Below are experts of layer 4 (counted from 0) of a mixture-of-experts language model. Rows are named router (the router's row for the expert), gate (a neuron's input weights, with its number), up (a neuron's input weights, with its number), down (a neuron's output weights, with its number) and show model dimensions 280-319. Each number is 50 + 15 x the weight over its row's rms, rounded and kept within 0 to 99.
After each expert's rows: a language model's description of what the expert responds to; "mostly gets" lists some tokens that are sent to it at least half of the time. This comes from a sample of Wikipedia text that the model never trained on.

# expert 24
router:29 61 60 52 73 46 77 28 57 27 32 42 50 57 43 56 50 70 32 56 58 26 27 50 58 63 48 30 43 28 62 82 30 46 68 61 52 66 58 53
gate0:50 48 68 61 29 52 51 56 55 52 46 65 71 56 86 69 46 38 46 68 48 50 55 49 70 49 48 49 65 38 43 43 61 52 86 61 72 54 52 60
up0:68 66 66 35 46 58 21 45 40 38 50 49 48 65 33 89 70 26 52 82 41 54 38 43 46 68 62 58 89 27 64 51 50 65 37 40 56 58 71 51
down0:44 42 08 50 55 43 57 46 59 50 38 74 38 65 55 45 55 48 53 16 58 61 54 62 51 38 45 62 56 25 58 52 33 41 50 54 58 40 66 50
gate1:56 54 40 36 53 60 40 54 65 30 53 61 57 22 74 26 45 61 58 60 61 75 45 50 47 56 82 47 58 51 59 53 48 41 34 52 45 31 47 50
up1:26 45 41 57 60 48 61 32 63 45 65 35 54 63 80 54 83 37 50 28 25 51 30 30 67 84 29 60 75 35 75 67 46 49 41 43 64 56 59 52
down1:25 29 48 51 89 44 49 33 61 43 59 45 45 95 47 60 76 29 61 61 39 47 44 56 44 43 67 65 63 59 47 77 56 56 17 62 58 40 55 47
gate2:71 50 64 46 43 38 60 43 86 37 72 65 62 92 74 59 56 67 55 78 51 58 40 49 28 85 45 74 34 52 49 46 78 80 49 23 50 59 42 55
up2:61 28 51 51 30 52 48 57 39 47 58 41 37 67 33 39 41 33 60 30 57 50 69 22 87 61 50 51 34 48 28 44 46 52 47 60 57 47 47 51
down2:43 53 74 50 27 25 46 65 64 72 47 61 25 55 52 55 50 44 49 60 54 53 59 21 56 60 44 36 23 55 63 45 40 47 47 77 49 42 17 47
gate3:37 41 58 84 66 69 49 61 45 40 59 34 49 90 53 47 72 60 72 49 55 49 43 46 46 49 41 51 55 33 66 42 54 54 30 62 73 36 40 46
up3:52 53 53 35 49 45 74 59 53 54 47 73 51 75 62 58 17 34 37 47 62 57 56 58 13 43 44 45 39 78 66 33 38 75 74 44 84 58 80 19
down3:55 72 78 67 73 39 51 38 51 67 46 52 20 37 47 64 77 57 75 52 40 58 60 44 71 60 43 56 55 55 54 68 74 58 53 29 57 13 48 62
Description: Word-initial lowercase letters
mostly gets: " f", " l", " d", " m", " h", " sp"

# expert 19
router:54 83 54 43 26 46 49 52 79 34 36 61 44 27 49 67 53 58 54 73 58 42 73 44 58 87 43 32 52 54 66 51 51 60 30 48 47 67 70 45
gate0:29 52 57 36 43 48 34 52 79 52 55 58 72 42 42 68 59 58 59 55 46 56 31 17 52 51 59 64 51 47 42 66 33 49 58 49 41 49 46 51
up0:73 64 56 63 39 47 52 32 66 54 61 60 46 29 76 54 47 52 43 49 51 41 22 37 55 16 39 26 56 43 74 30 45 45 46 51 50 47 31 67
down0:50 40 46 50 77 37 82 46 13 55 42 48 69 50 39 51 35 43 44 50 66 64 21 67 35 57 62 79 36 50 31 58 51 50 49 52 43 76 57 74
gate1:32 35 52 37 48 40 60 24 52 49 39 56 19 60 37 44 50 44 32 57 47 40 12 64 21 14 55 38 22 48 53 57 49 95 42 36 30 70 49 61
up1:48 44 37 13 48 47 26 57 74 48 39 66 48 92 67 68 69 58 35 60 63 35 52 55 48 41 56 53 37 44 49 44 39 58 68 53 42 48 36 35
down1:74 35 64 50 48 71 45 31 58 67 39 47 36 30 31 31 10 57 60 69 77 57 47 48 44 35 65 38 62 48 53 67 49 73 44 30 50 52 58 66
gate2:37 60 34 46 65 33 26 45 52 61 54 56 64 58 56 79 50 70 55 52 54 68 65 42 65 29 53 63 68 45 38 73 38 53 48 51 56 40 45 60
up2:36 40 63 46 49 68 37 46 66 58 20 71 70 71 35 43 22 36 31 75 54 31 60 62 60 64 45 43 30 58 40 67 28 54 48 49 21 53 50 47
down2:33 58 27 32 71 46 36 42 59 52 44 40 68 57 33 43 23 67 90 68 36 36 39 53 28 53 76 53 53 47 25 62 50 66 51 47 32 54 30 15
gate3:56 46 38 52 43 37 60 52 71 56 34 43 68 43 58 60 37 76 41 36 28 61 33 48 68 74 20 57 22 46 60 45 48 70 70 52 73 38 69 65
up3:34 69 49 57 56 71 23 46 40 62 50 50 74 38 45 54 62 39 48 28 50 34 70 40 57 41 36 66 07 62 56 41 53 58 36 62 52 47 42 62
down3:50 60 56 36 69 41 49 68 58 27 74 48 56 57 60 70 35 70 60 54 33 57 40 65 34 57 57 61 52 32 58 57 35 72 49 47 73 53 53 40
Description: Mid-word Latinate suffixes
mostly gets: "chitect", "ruct", "ist", "olic", "eneral", "ious"

# expert 31
router:31 26 36 72 66 29 52 49 36 62 69 47 60 67 28 29 67 67 57 53 66 65 78 67 55 38 45 62 66 62 44 41 41 68 53 65 61 39 28 57
gate0:33 47 47 31 59 43 50 45 32 44 79 56 64 38 51 61 23 34 29 19 40 49 46 74 53 49 26 62 53 27 56 52 33 29 69 45 38 36 63 75
up0:69 26 71 59 84 65 53 39 40 59 48 47 41 78 59 62 37 41 33 61 17 38 42 65 44 71 50 53 36 44 41 39 63 48 24 30 56 37 52 41
down0:41 59 76 31 55 25 51 60 30 67 46 58 34 43 59 71 56 45 50 52 59 48 47 34 37 38 53 59 73 19 38 52 68 90 36 59 39 53 47 57
gate1:41 68 52 51 47 23 26 51 62 35 57 39 40 51 53 37 41 55 70 45 60 35 35 55 70 69 40 44 29 69 36 50 70 65 40 46 39 66 50 55
up1:63 57 76 35 58 43 45 87 36 51 46 63 50 66 60 42 79 10 56 48 35 27 75 31 30 04 49 72 54 34 36 66 62 48 44 57 34 67 67 41
down1:44 27 72 57 66 40 38 65 56 52 49 70 65 53 41 53 63 75 47 44 30 66 34 47 66 42 49 49 52 75 68 59 40 64 28 56 87 51 37 48
gate2:52 82 64 37 40 39 64 56 48 50 45 15 67 34 53 58 23 37 46 36 65 65 73 44 63 49 29 66 47 63 35 40 51 57 53 16 55 47 63 26
up2:54 43 36 62 44 41 69 47 41 31 52 82 56 51 54 43 44 70 53 53 54 23 33 34 71 46 62 69 43 24 77 24 50 36 35 50 51 26 68 32
down2:57 76 71 78 55 44 11 62 44 44 37 28 66 66 47 65 82 62 48 41 53 61 51 38 49 60 16 80 63 61 53 27 44 65 40 67 67 32 56 25
gate3:35 41 49 55 55 49 67 60 60 52 28 53 61 29 52 62 59 42 60 33 58 39 38 60 46 48 43 44 68 45 23 60 52 52 32 29 43 29 35 54
up3:51 72 73 55 45 24 23 64 49 24 33 51 54 70 48 42 22 56 38 45 33 51 67 60 67 56 46 35 76 59 43 41 48 49 51 42 53 43 34 39
down3:58 38 62 48 26 64 63 40 48 59 49 50 61 74 57 53 44 51 25 78 66 05 60 61 76 41 49 31 47 44 58 46 33 23 43 43 44 41 64 28
Description: P, B, V word starts
mostly gets: " p", " b", " v", " pl", " ph", "-p"

# expert 17
router:26 47 48 58 79 65 54 30 54 45 63 61 43 51 32 33 39 31 38 55 39 65 56 37 49 31 50 49 68 32 45 73 55 28 57 58 58 60 47 42
gate0:61 48 61 53 70 06 62 38 62 52 46 58 70 51 39 23 37 62 39 29 54 76 51 34 50 63 64 51 66 60 46 60 16 40 73 29 49 69 55 35
up0:47 55 50 47 26 28 31 61 52 47 56 85 40 70 48 05 52 66 42 43 43 76 15 56 57 36 41 51 66 39 54 56 48 50 83 54 56 42 54 48
down0:45 55 71 58 66 56 36 47 48 33 39 56 68 20 62 53 49 34 57 23 50 54 48 35 43 41 64 20 49 39 48 42 80 55 52 45 68 55 42 10
gate1:57 48 76 61 21 48 47 38 67 75 41 29 59 55 48 79 51 27 70 49 51 41 62 57 59 42 34 46 58 34 61 50 64 50 40 68 34 34 58 62
up1:49 64 28 38 52 40 47 65 18 48 31 56 45 40 48 22 21 72 53 32 65 44 70 57 38 55 30 43 43 45 72 55 88 63 59 54 56 77 32 62
down1:71 53 62 56 26 33 40 51 77 20 74 71 03 47 54 67 42 56 62 71 55 42 55 39 36 45 44 37 34 55 71 60 42 61 68 43 60 50 42 42
gate2:60 52 45 23 27 50 33 53 12 47 38 34 71 71 32 53 24 38 55 28 50 51 67 47 51 37 42 42 78 54 45 47 55 50 52 60 52 52 50 53
up2:53 21 69 45 41 43 61 35 57 42 45 52 63 58 54 39 25 28 57 54 79 57 62 58 57 57 37 40 62 47 39 47 50 47 41 39 46 85 61 66
down2:50 52 56 45 51 65 20 30 46 32 50 45 49 30 47 42 59 66 49 63 54 79 36 48 64 56 53 62 66 41 54 37 48 62 71 32 24 65 23 46
gate3:31 61 47 55 57 49 36 34 49 84 48 54 60 71 37 54 49 75 44 84 51 40 40 34 55 71 59 85 25 48 80 22 53 48 30 23 77 51 46 40
up3:04 52 41 55 30 42 69 42 41 69 33 40 50 38 37 73 11 49 39 47 56 43 52 49 62 44 74 32 25 59 57 76 61 87 57 53 27 59 40 58
down3:51 56 41 39 32 39 39 50 54 57 53 60 18 37 60 59 67 54 22 42 29 31 30 73 54 81 48 30 49 39 52 45 38 82 28 70 52 49 59 57
Description: Verb-prefix word starts
mostly gets: " c", " re", " con", " ex", " un", " Pro"

# expert 11
router:25 66 61 44 53 37 73 45 48 50 37 53 67 48 38 64 57 53 51 46 53 49 40 38 56 74 57 63 65 75 41 76 21 53 65 69 34 69 66 45
gate0:28 49 65 67 44 46 43 56 62 58 53 59 23 40 41 51 39 31 66 40 62 61 21 48 48 48 54 49 66 60 22 45 64 46 31 41 52 59 42 44
up0:44 60 60 40 30 60 45 56 71 51 69 55 65 33 42 54 53 41 41 43 62 37 50 61 45 31 45 56 37 37 58 63 76 38 37 37 43 52 69 34
down0:42 56 31 46 77 40 18 51 69 42 43 61 72 50 40 54 51 58 32 23 56 54 62 50 43 49 16 73 64 57 34 38 33 44 47 64 53 48 42 32
gate1:42 46 58 41 63 82 57 51 56 55 34 46 65 41 65 61 48 62 33 68 34 68 25 61 23 47 54 22 62 43 75 43 52 51 29 44 39 40 31 40
up1:52 41 51 64 45 58 35 53 48 28 56 45 63 30 27 77 41 39 62 52 40 74 38 47 68 62 53 61 52 61 68 81 49 45 58 14 61 33 48 33
down1:60 37 53 37 34 41 25 81 52 51 59 59 62 57 67 50 46 41 30 55 52 71 69 42 70 40 52 49 72 63 48 37 48 61 64 49 23 38 42 37
gate2:65 20 68 62 58 61 10 65 50 59 47 68 55 46 53 20 62 77 70 51 58 39 58 66 43 39 43 35 33 42 55 57 51 40 63 18 30 41 47 63
up2:34 43 61 68 59 27 31 33 42 29 43 53 56 29 73 40 63 69 53 41 55 75 31 59 44 47 60 65 42 67 32 83 48 31 62 32 33 25 64 55
down2:50 60 36 69 52 42 81 53 43 47 42 63 67 41 61 45 60 43 58 81 53 43 38 68 55 38 56 26 42 45 59 49 10 42 42 67 69 49 51 41
gate3:37 36 69 46 60 47 17 52 49 64 57 29 51 58 43 56 41 49 75 23 46 30 54 48 63 58 41 44 58 44 22 43 27 46 51 67 61 59 57 69
up3:35 45 30 32 49 52 57 56 32 55 39 32 54 44 42 66 39 76 34 55 62 60 42 51 49 77 44 53 84 73 38 10 68 51 42 51 64 59 30 47
down3:57 44 64 37 55 47 48 48 35 39 57 57 71 49 74 51 47 42 38 37 49 45 56 50 54 35 69 47 47 44 52 69 46 71 55 45 30 63 10 40
Description: Slavic-style consonant onsets
mostly gets: " Cl", " R", " Pl", " cl", " Sl", " sl"

# expert 0
router:51 81 47 43 58 41 37 56 46 39 41 38 58 69 69 43 49 65 48 53 43 37 44 28 31 65 56 74 64 38 41 49 39 61 53 50 47 80 28 29
gate0:69 49 34 17 42 85 26 69 44 56 40 41 32 28 43 43 42 70 63 67 48 50 76 49 27 36 65 46 47 43 48 25 60 75 35 62 41 36 59 70
up0:56 54 48 32 55 60 46 54 38 48 50 73 50 48 37 45 62 65 55 60 54 42 32 50 44 35 50 44 51 54 47 44 45 26 43 35 53 76 46 38
down0:57 32 59 33 50 43 22 46 57 58 40 50 24 72 38 52 39 52 62 24 41 25 49 63 36 40 60 56 27 55 29 95 36 33 48 57 54 42 75 59
gate1:51 69 33 51 39 51 36 47 45 20 38 49 78 58 52 51 23 55 44 34 44 37 30 97 58 40 43 25 39 42 43 78 58 40 47 43 59 28 43 28
up1:62 67 88 59 78 43 42 60 26 45 65 50 37 63 69 48 46 46 33 44 30 57 52 61 63 56 62 57 52 54 51 28 80 42 42 56 45 66 29 40
down1:28 63 51 68 42 55 61 48 53 30 52 41 62 39 55 72 59 44 44 71 72 50 79 44 47 37 38 38 41 56 36 58 42 40 29 55 55 46 63 82
gate2:45 44 25 56 26 46 42 44 41 68 72 57 44 53 75 62 67 24 63 44 69 49 53 50 36 22 54 48 79 50 46 22 70 54 74 39 73 44 41 24
up2:51 11 61 74 70 48 62 35 54 61 50 62 84 55 55 43 47 56 55 48 46 30 53 57 60 21 26 39 56 81 52 35 37 39 55 60 31 79 66 60
down2:50 55 51 41 54 26 48 54 42 52 55 44 43 58 59 43 33 23 32 50 48 47 57 31 87 47 52 41 43 56 62 20 60 42 60 60 46 43 38 27
gate3:27 49 52 49 40 60 45 79 30 34 70 29 70 50 26 34 76 36 19 44 35 43 59 62 73 58 34 48 58 44 60 54 38 49 51 43 36 35 28 45
up3:47 61 78 53 39 53 64 50 48 43 48 59 66 17 39 50 35 67 71 76 67 37 57 61 47 56 48 51 40 73 03 55 49 62 54 68 65 57 70 40
down3:63 40 67 40 32 61 54 43 48 62 58 50 42 55 64 52 57 55 62 60 44 65 36 43 54 35 44 49 45 47 47 37 49 55 47 45 64 35 42 27
Description: Common word roots
mostly gets: " part", " time", " out", " up", " ent", " work"

# expert 10
router:12 27 42 38 27 23 64 44 50 23 45 41 58 45 35 59 45 64 42 53 70 35 39 49 47 32 48 17 41 34 64 56 56 65 28 30 40 46 43 15
gate0:44 48 24 48 50 53 41 49 51 44 61 76 49 51 36 89 48 52 70 68 52 53 41 43 62 40 46 58 72 34 70 68 52 41 44 41 62 59 12 56
up0:43 32 80 26 43 53 44 65 54 47 60 72 68 66 55 60 69 42 71 88 38 52 53 45 43 60 54 60 58 33 32 36 53 67 50 49 62 47 35 41
down0:23 42 38 45 61 51 36 53 56 44 35 34 48 71 36 34 31 45 68 39 56 71 70 59 42 74 56 59 75 56 40 75 67 41 60 29 33 36 26 54
gate1:47 55 50 55 48 78 46 46 54 43 52 63 47 61 57 45 70 29 81 36 72 55 30 55 72 30 41 27 58 46 75 24 59 82 43 36 80 71 56 74
up1:41 51 57 45 47 43 55 37 16 63 49 37 62 75 26 86 78 52 37 47 44 42 67 30 49 53 59 76 40 58 47 58 54 35 61 54 39 59 48 51
down1:30 43 20 43 44 50 48 63 39 32 61 76 67 39 48 37 42 59 40 57 55 64 43 71 53 48 51 42 68 41 25 56 23 31 43 65 24 42 32 60
gate2:56 30 54 22 70 72 42 63 34 72 45 60 48 73 22 36 27 70 58 54 25 57 43 64 73 51 73 36 34 65 35 45 43 16 52 41 41 45 28 54
up2:60 44 72 35 62 78 59 41 41 68 62 37 73 50 63 47 49 30 49 49 51 78 58 38 51 54 56 59 49 66 32 42 33 51 63 93 34 27 63 63
down2:27 49 29 62 60 63 36 72 58 49 65 59 47 58 31 41 49 62 78 56 66 85 54 28 30 51 26 39 23 63 46 28 50 50 46 72 51 30 36 36
gate3:84 43 87 55 38 50 16 48 73 57 70 81 52 43 33 46 52 55 56 37 23 72 43 51 65 68 56 53 66 62 56 51 52 47 36 49 25 42 63 33
up3:21 76 46 48 41 43 35 21 51 38 42 84 56 40 34 21 28 40 44 26 73 35 84 35 40 43 53 13 47 28 40 20 40 57 49 45 37 56 39 41
down3:54 77 34 60 61 51 57 67 27 43 44 41 44 21 41 14 41 71 48 89 35 52 60 45 29 29 66 44 77 44 60 42 46 51 67 49 43 66 48 71
Description: Foreign name consonants
mostly gets: "ph", "eph", "gy", "k", "m", "š"

# expert 3
router:48 29 22 41 69 46 75 81 31 28 35 28 42 49 48 50 54 65 27 35 46 65 35 78 75 31 52 32 56 33 43 40 44 48 30 60 65 67 39 62
gate0:29 42 41 52 75 26 40 39 33 51 79 65 49 41 35 51 35 63 56 15 29 47 33 41 48 63 67 57 45 56 25 43 26 50 37 50 44 45 16 64
up0:65 58 73 51 81 18 61 45 68 80 55 45 42 79 29 26 41 82 49 60 49 48 29 54 66 75 47 48 57 56 75 61 52 61 52 70 53 42 56 61
down0:66 56 50 57 59 62 61 62 67 33 56 46 53 46 44 72 42 30 57 33 28 45 59 57 46 30 60 34 58 54 34 44 42 26 63 52 50 54 70 45
gate1:46 60 50 65 45 60 53 37 38 46 45 58 14 54 42 83 55 51 20 63 15 56 46 43 40 60 69 22 32 64 56 45 73 60 45 74 54 58 58 48
up1:49 46 61 45 63 38 45 88 24 41 64 40 47 48 38 25 55 42 41 59 79 78 25 99 49 49 56 64 18 39 62 66 32 55 21 48 66 55 62 37
down1:62 53 45 35 51 69 58 60 34 57 76 32 77 61 55 23 82 60 44 56 58 51 37 16 43 31 60 40 35 28 59 46 38 39 42 63 85 59 56 87
gate2:38 61 55 47 60 60 42 47 41 36 66 37 19 38 64 28 59 69 44 46 80 27 82 48 83 48 61 77 27 36 51 11 36 50 50 47 38 28 73 49
up2:52 29 48 83 67 39 47 56 33 42 62 48 78 32 71 59 56 38 60 68 41 56 85 51 51 44 59 70 59 83 17 79 64 66 30 37 63 38 67 57
down2:62 69 34 73 60 53 56 47 33 61 70 44 63 50 54 20 54 40 65 46 36 58 32 78 42 60 28 44 54 60 90 44 56 35 55 48 46 47 83 71
gate3:47 41 54 05 52 45 36 38 37 42 56 66 39 60 30 45 36 64 53 35 66 71 48 52 46 49 74 58 45 62 45 56 61 39 61 51 42 44 53 63
up3:65 63 32 06 45 58 48 87 45 57 33 48 34 48 47 49 55 48 39 50 52 35 81 50 60 35 67 49 47 15 64 48 54 47 64 57 49 51 40 69
down3:45 69 46 60 21 66 29 55 33 69 69 80 48 61 57 65 51 57 47 44 49 19 28 50 59 39 30 56 51 45 45 53 70 47 58 64 48 60 70 35
Description: Mid-word consonants
mostly gets: "ru", "str", "ol", "m", "kn", "r"

# expert 4
router:30 53 61 77 58 28 28 59 34 33 65 28 61 42 41 56 50 26 53 24 66 48 34 56 48 29 62 52 44 49 43 76 51 57 70 44 41 35 40 27
gate0:52 22 42 49 63 38 63 52 21 51 34 77 63 49 67 32 36 46 38 55 42 56 57 24 43 35 38 69 32 48 50 44 49 45 67 45 58 36 48 56
up0:53 62 42 38 36 33 50 44 30 68 67 40 59 50 46 54 42 72 57 48 46 56 39 48 87 63 60 39 31 79 41 50 72 38 70 54 59 46 50 48
down0:40 40 27 12 33 52 41 58 47 67 44 55 76 51 85 66 31 71 31 63 49 33 47 30 47 48 80 50 68 62 36 35 38 44 43 39 58 46 52 51
gate1:81 57 46 58 54 57 59 43 08 44 53 62 56 60 17 63 61 57 37 57 30 62 29 86 57 64 48 40 76 43 38 65 26 85 46 46 39 42 65 96
up1:74 29 87 08 37 29 48 57 40 52 21 31 47 44 44 85 39 60 68 68 63 74 41 53 59 44 37 57 23 49 21 59 55 43 68 48 42 64 39 36
down1:29 44 47 38 48 34 42 33 51 36 53 38 41 38 45 58 44 45 62 50 71 65 41 24 49 48 52 46 48 67 60 29 50 35 59 55 61 61 48 69
gate2:67 34 51 47 31 40 31 62 49 65 63 43 33 35 33 53 76 55 63 50 40 27 47 57 45 60 64 70 50 53 34 39 10 65 35 74 41 12 35 54
up2:50 48 58 55 37 73 31 77 52 54 84 16 61 48 36 61 52 34 83 49 31 41 51 54 38 40 74 49 55 58 43 62 69 53 85 61 25 46 75 30
down2:70 46 30 57 47 51 68 53 17 47 79 57 34 78 57 46 44 70 32 46 42 34 64 39 29 65 73 62 55 73 61 57 57 43 47 42 56 33 50 54
gate3:46 56 38 33 49 76 40 57 32 29 70 60 32 58 46 58 44 62 30 60 53 54 49 70 45 73 54 50 32 54 36 40 56 36 58 66 35 37 47 10
up3:38 54 63 50 73 19 34 31 54 65 48 32 49 57 23 46 81 72 57 39 79 39 46 49 37 33 67 66 67 49 43 46 38 38 75 50 48 57 43 24
down3:52 43 60 55 54 39 45 31 47 46 50 59 43 68 45 60 38 77 57 50 52 54 37 29 66 52 72 54 53 31 70 48 51 28 15 59 55 45 23 82
Description: Mid-word g/am/um pieces
mostly gets: "g", "ag", "og", "um", " War", "eg"

# expert 25
router:55 42 51 57 29 56 63 73 16 47 61 60 59 70 45 35 50 68 78 46 68 48 31 25 43 47 35 76 23 30 78 58 35 34 30 49 69 21 59 65
gate0:46 48 54 61 73 63 62 44 35 70 64 35 55 37 23 32 57 75 77 44 56 62 41 78 67 52 70 73 59 48 40 40 19 63 49 77 55 60 49 15
up0:40 19 25 63 48 54 59 57 44 60 84 50 31 23 40 30 43 60 27 32 54 46 18 43 44 77 54 47 51 31 39 54 32 68 42 55 53 34 46 77
down0:71 68 41 38 57 43 50 39 50 50 50 45 67 53 52 67 30 76 52 89 57 38 29 40 40 15 48 44 43 32 44 27 26 25 67 56 58 62 39 30
gate1:46 61 54 46 25 40 59 45 82 33 49 58 33 32 83 58 38 56 61 48 24 17 61 47 32 67 64 66 61 52 38 07 30 60 59 25 55 48 62 42
up1:39 39 20 58 22 75 45 49 49 63 56 46 47 56 60 58 59 47 52 48 44 49 51 64 42 59 58 26 71 55 66 59 17 62 48 57 60 62 35 46
down1:69 30 34 65 37 54 54 60 50 52 54 37 76 33 72 62 59 73 54 28 53 59 34 51 49 65 56 50 56 61 26 47 34 62 53 70 61 59 59 35
gate2:46 30 35 70 70 62 77 38 75 15 62 36 56 47 51 32 54 54 32 45 32 53 30 64 72 51 68 52 43 56 54 08 41 35 57 41 54 59 60 45
up2:72 28 11 43 58 47 58 27 75 38 63 74 83 56 61 11 45 67 62 47 40 22 57 44 41 40 28 54 50 52 49 38 48 50 42 56 31 75 60 58
down2:46 48 34 26 63 56 18 57 70 63 54 50 29 28 22 36 63 38 44 66 62 47 72 56 27 49 45 70 40 81 37 55 43 73 44 58 41 43 64 59
gate3:49 38 59 60 51 66 54 38 41 69 69 89 48 32 38 47 39 54 22 54 31 48 33 21 46 61 75 52 42 31 46 45 51 41 31 39 55 64 32 32
up3:59 40 53 47 40 22 62 73 50 88 33 49 55 58 51 68 38 69 05 51 46 72 31 45 67 74 17 45 68 50 49 75 50 50 47 68 93 52 56 57
down3:36 40 52 56 66 15 34 61 47 72 55 39 41 16 55 54 42 67 75 20 29 42 64 69 65 38 70 30 52 37 31 35 63 47 50 27 65 53 73 69
Description: Vowel pieces in names
mostly gets: " Bo", "oo", "are", "o", "ano", "be"

# expert 21
router:43 57 39 40 52 53 75 32 55 56 41 45 82 63 74 50 66 70 49 29 57 82 64 34 50 49 31 48 32 76 42 17 84 56 40 20 54 38 44 58
gate0:48 36 47 36 62 56 30 58 69 48 46 46 51 47 80 31 56 59 54 61 42 85 52 53 54 49 62 41 37 45 73 56 48 77 43 33 57 47 65 75
up0:32 26 52 67 35 61 39 65 38 55 17 58 39 76 53 68 76 80 45 62 36 70 64 28 69 70 67 70 58 39 47 71 41 48 81 38 54 64 48 49
down0:39 44 87 57 43 67 50 75 57 36 69 43 31 55 53 61 14 41 56 59 57 54 33 32 59 46 49 68 43 67 56 57 42 79 57 41 60 89 69 48
gate1:73 60 58 55 42 48 52 44 41 58 19 38 76 51 51 60 62 61 43 63 48 28 50 40 74 68 44 44 47 53 46 35 79 70 47 37 41 73 68 48
up1:48 49 33 45 38 47 32 45 39 59 61 65 24 54 53 52 51 39 63 65 79 79 53 55 37 51 54 43 21 43 68 41 53 61 67 44 30 53 56 64
down1:38 37 37 59 71 31 57 38 45 29 78 86 54 57 72 55 60 40 61 39 54 55 54 46 62 32 48 69 62 46 66 65 47 50 71 50 47 61 50 51
gate2:50 37 45 10 45 37 28 36 64 24 42 38 35 63 42 30 47 58 56 70 46 45 58 34 47 35 28 70 55 57 58 41 68 38 53 70 37 29 41 48
up2:46 48 51 59 51 44 31 52 29 45 74 63 56 61 44 52 57 45 40 56 40 41 50 83 39 34 52 43 55 60 39 43 35 29 23 84 47 64 51 53
down2:45 64 56 35 29 37 84 64 66 40 59 38 45 76 42 47 36 66 60 41 48 53 45 42 44 47 57 45 61 58 39 44 42 46 38 46 46 44 56 46
gate3:46 61 31 52 58 47 70 23 54 24 30 19 62 68 61 62 70 48 59 58 64 47 61 46 64 44 62 55 66 48 43 42 63 44 58 39 49 50 66 54
up3:38 33 58 66 67 54 49 50 24 42 64 48 36 77 45 33 64 64 29 49 81 50 53 60 55 43 49 41 52 46 41 25 58 58 52 51 44 48 36 59
down3:54 53 30 40 45 39 35 48 47 38 51 47 68 21 42 58 39 71 35 48 24 60 20 25 48 55 37 61 63 48 46 65 51 41 68 31 42 86 39 42
Description: All and -and/-oll endings
mostly gets: " all", " All", " Best", "ull", "oll", "irst"

# expert 22
router:40 64 84 32 47 67 61 72 19 66 60 47 76 57 43 35 41 34 23 49 51 27 28 78 29 54 36 58 38 35 61 37 50 43 55 48 40 37 38 68
gate0:43 63 40 35 69 65 67 42 59 58 78 53 57 32 54 49 32 52 35 63 30 26 41 52 70 67 48 41 48 40 43 57 41 34 62 51 48 59 41 79
up0:42 21 69 56 33 47 60 69 43 48 47 36 50 48 75 58 66 41 65 33 59 35 52 41 56 43 41 58 57 45 56 53 60 24 94 54 61 61 46 67
down0:70 49 48 19 76 56 54 52 58 54 45 55 45 39 48 58 53 58 50 51 63 80 89 35 30 54 53 49 99 40 45 43 37 19 51 47 41 43 71 27
gate1:49 68 53 41 50 58 50 53 44 39 49 34 55 22 54 35 33 60 37 61 44 68 50 65 22 54 17 53 36 62 77 54 30 35 26 82 55 58 60 69
up1:62 65 65 35 37 56 71 67 45 44 36 45 45 24 74 59 29 63 57 49 09 34 38 77 45 44 61 53 50 61 41 15 47 51 59 50 39 31 53 50
down1:37 64 53 57 46 32 66 63 48 45 50 64 50 64 46 42 33 50 30 74 42 45 32 33 39 56 37 60 47 66 42 53 68 34 50 43 41 68 24 67
gate2:52 61 32 61 51 42 41 41 34 57 44 36 68 69 33 54 33 43 30 33 94 19 19 53 53 52 54 41 62 42 36 32 61 72 57 97 36 48 38 63
up2:56 30 25 57 63 24 55 62 64 48 30 32 45 22 65 56 75 27 63 29 38 24 59 54 50 46 54 46 44 81 65 82 54 56 69 80 38 69 39 74
down2:30 62 61 46 74 62 62 07 55 51 27 38 44 62 70 55 32 77 44 45 42 12 45 49 70 50 72 34 73 26 78 48 53 34 58 70 36 55 27 61
gate3:48 49 57 65 60 49 63 62 39 31 40 65 09 32 78 62 49 58 52 73 62 58 50 73 56 34 69 53 30 37 28 52 57 31 43 19 40 62 12 63
up3:56 43 70 26 35 50 52 37 60 48 43 59 30 83 43 49 41 50 56 36 46 55 60 56 24 65 33 50 57 63 42 41 68 36 48 41 50 40 64 72
down3:46 26 30 70 48 23 56 55 40 39 65 47 63 33 27 67 61 44 43 76 39 74 34 68 60 53 90 44 49 59 51 45 41 52 32 44 61 41 77 65
Description: Geographic and spatial words
mostly gets: " River", " near", "idge", " Bay", " north", "ove"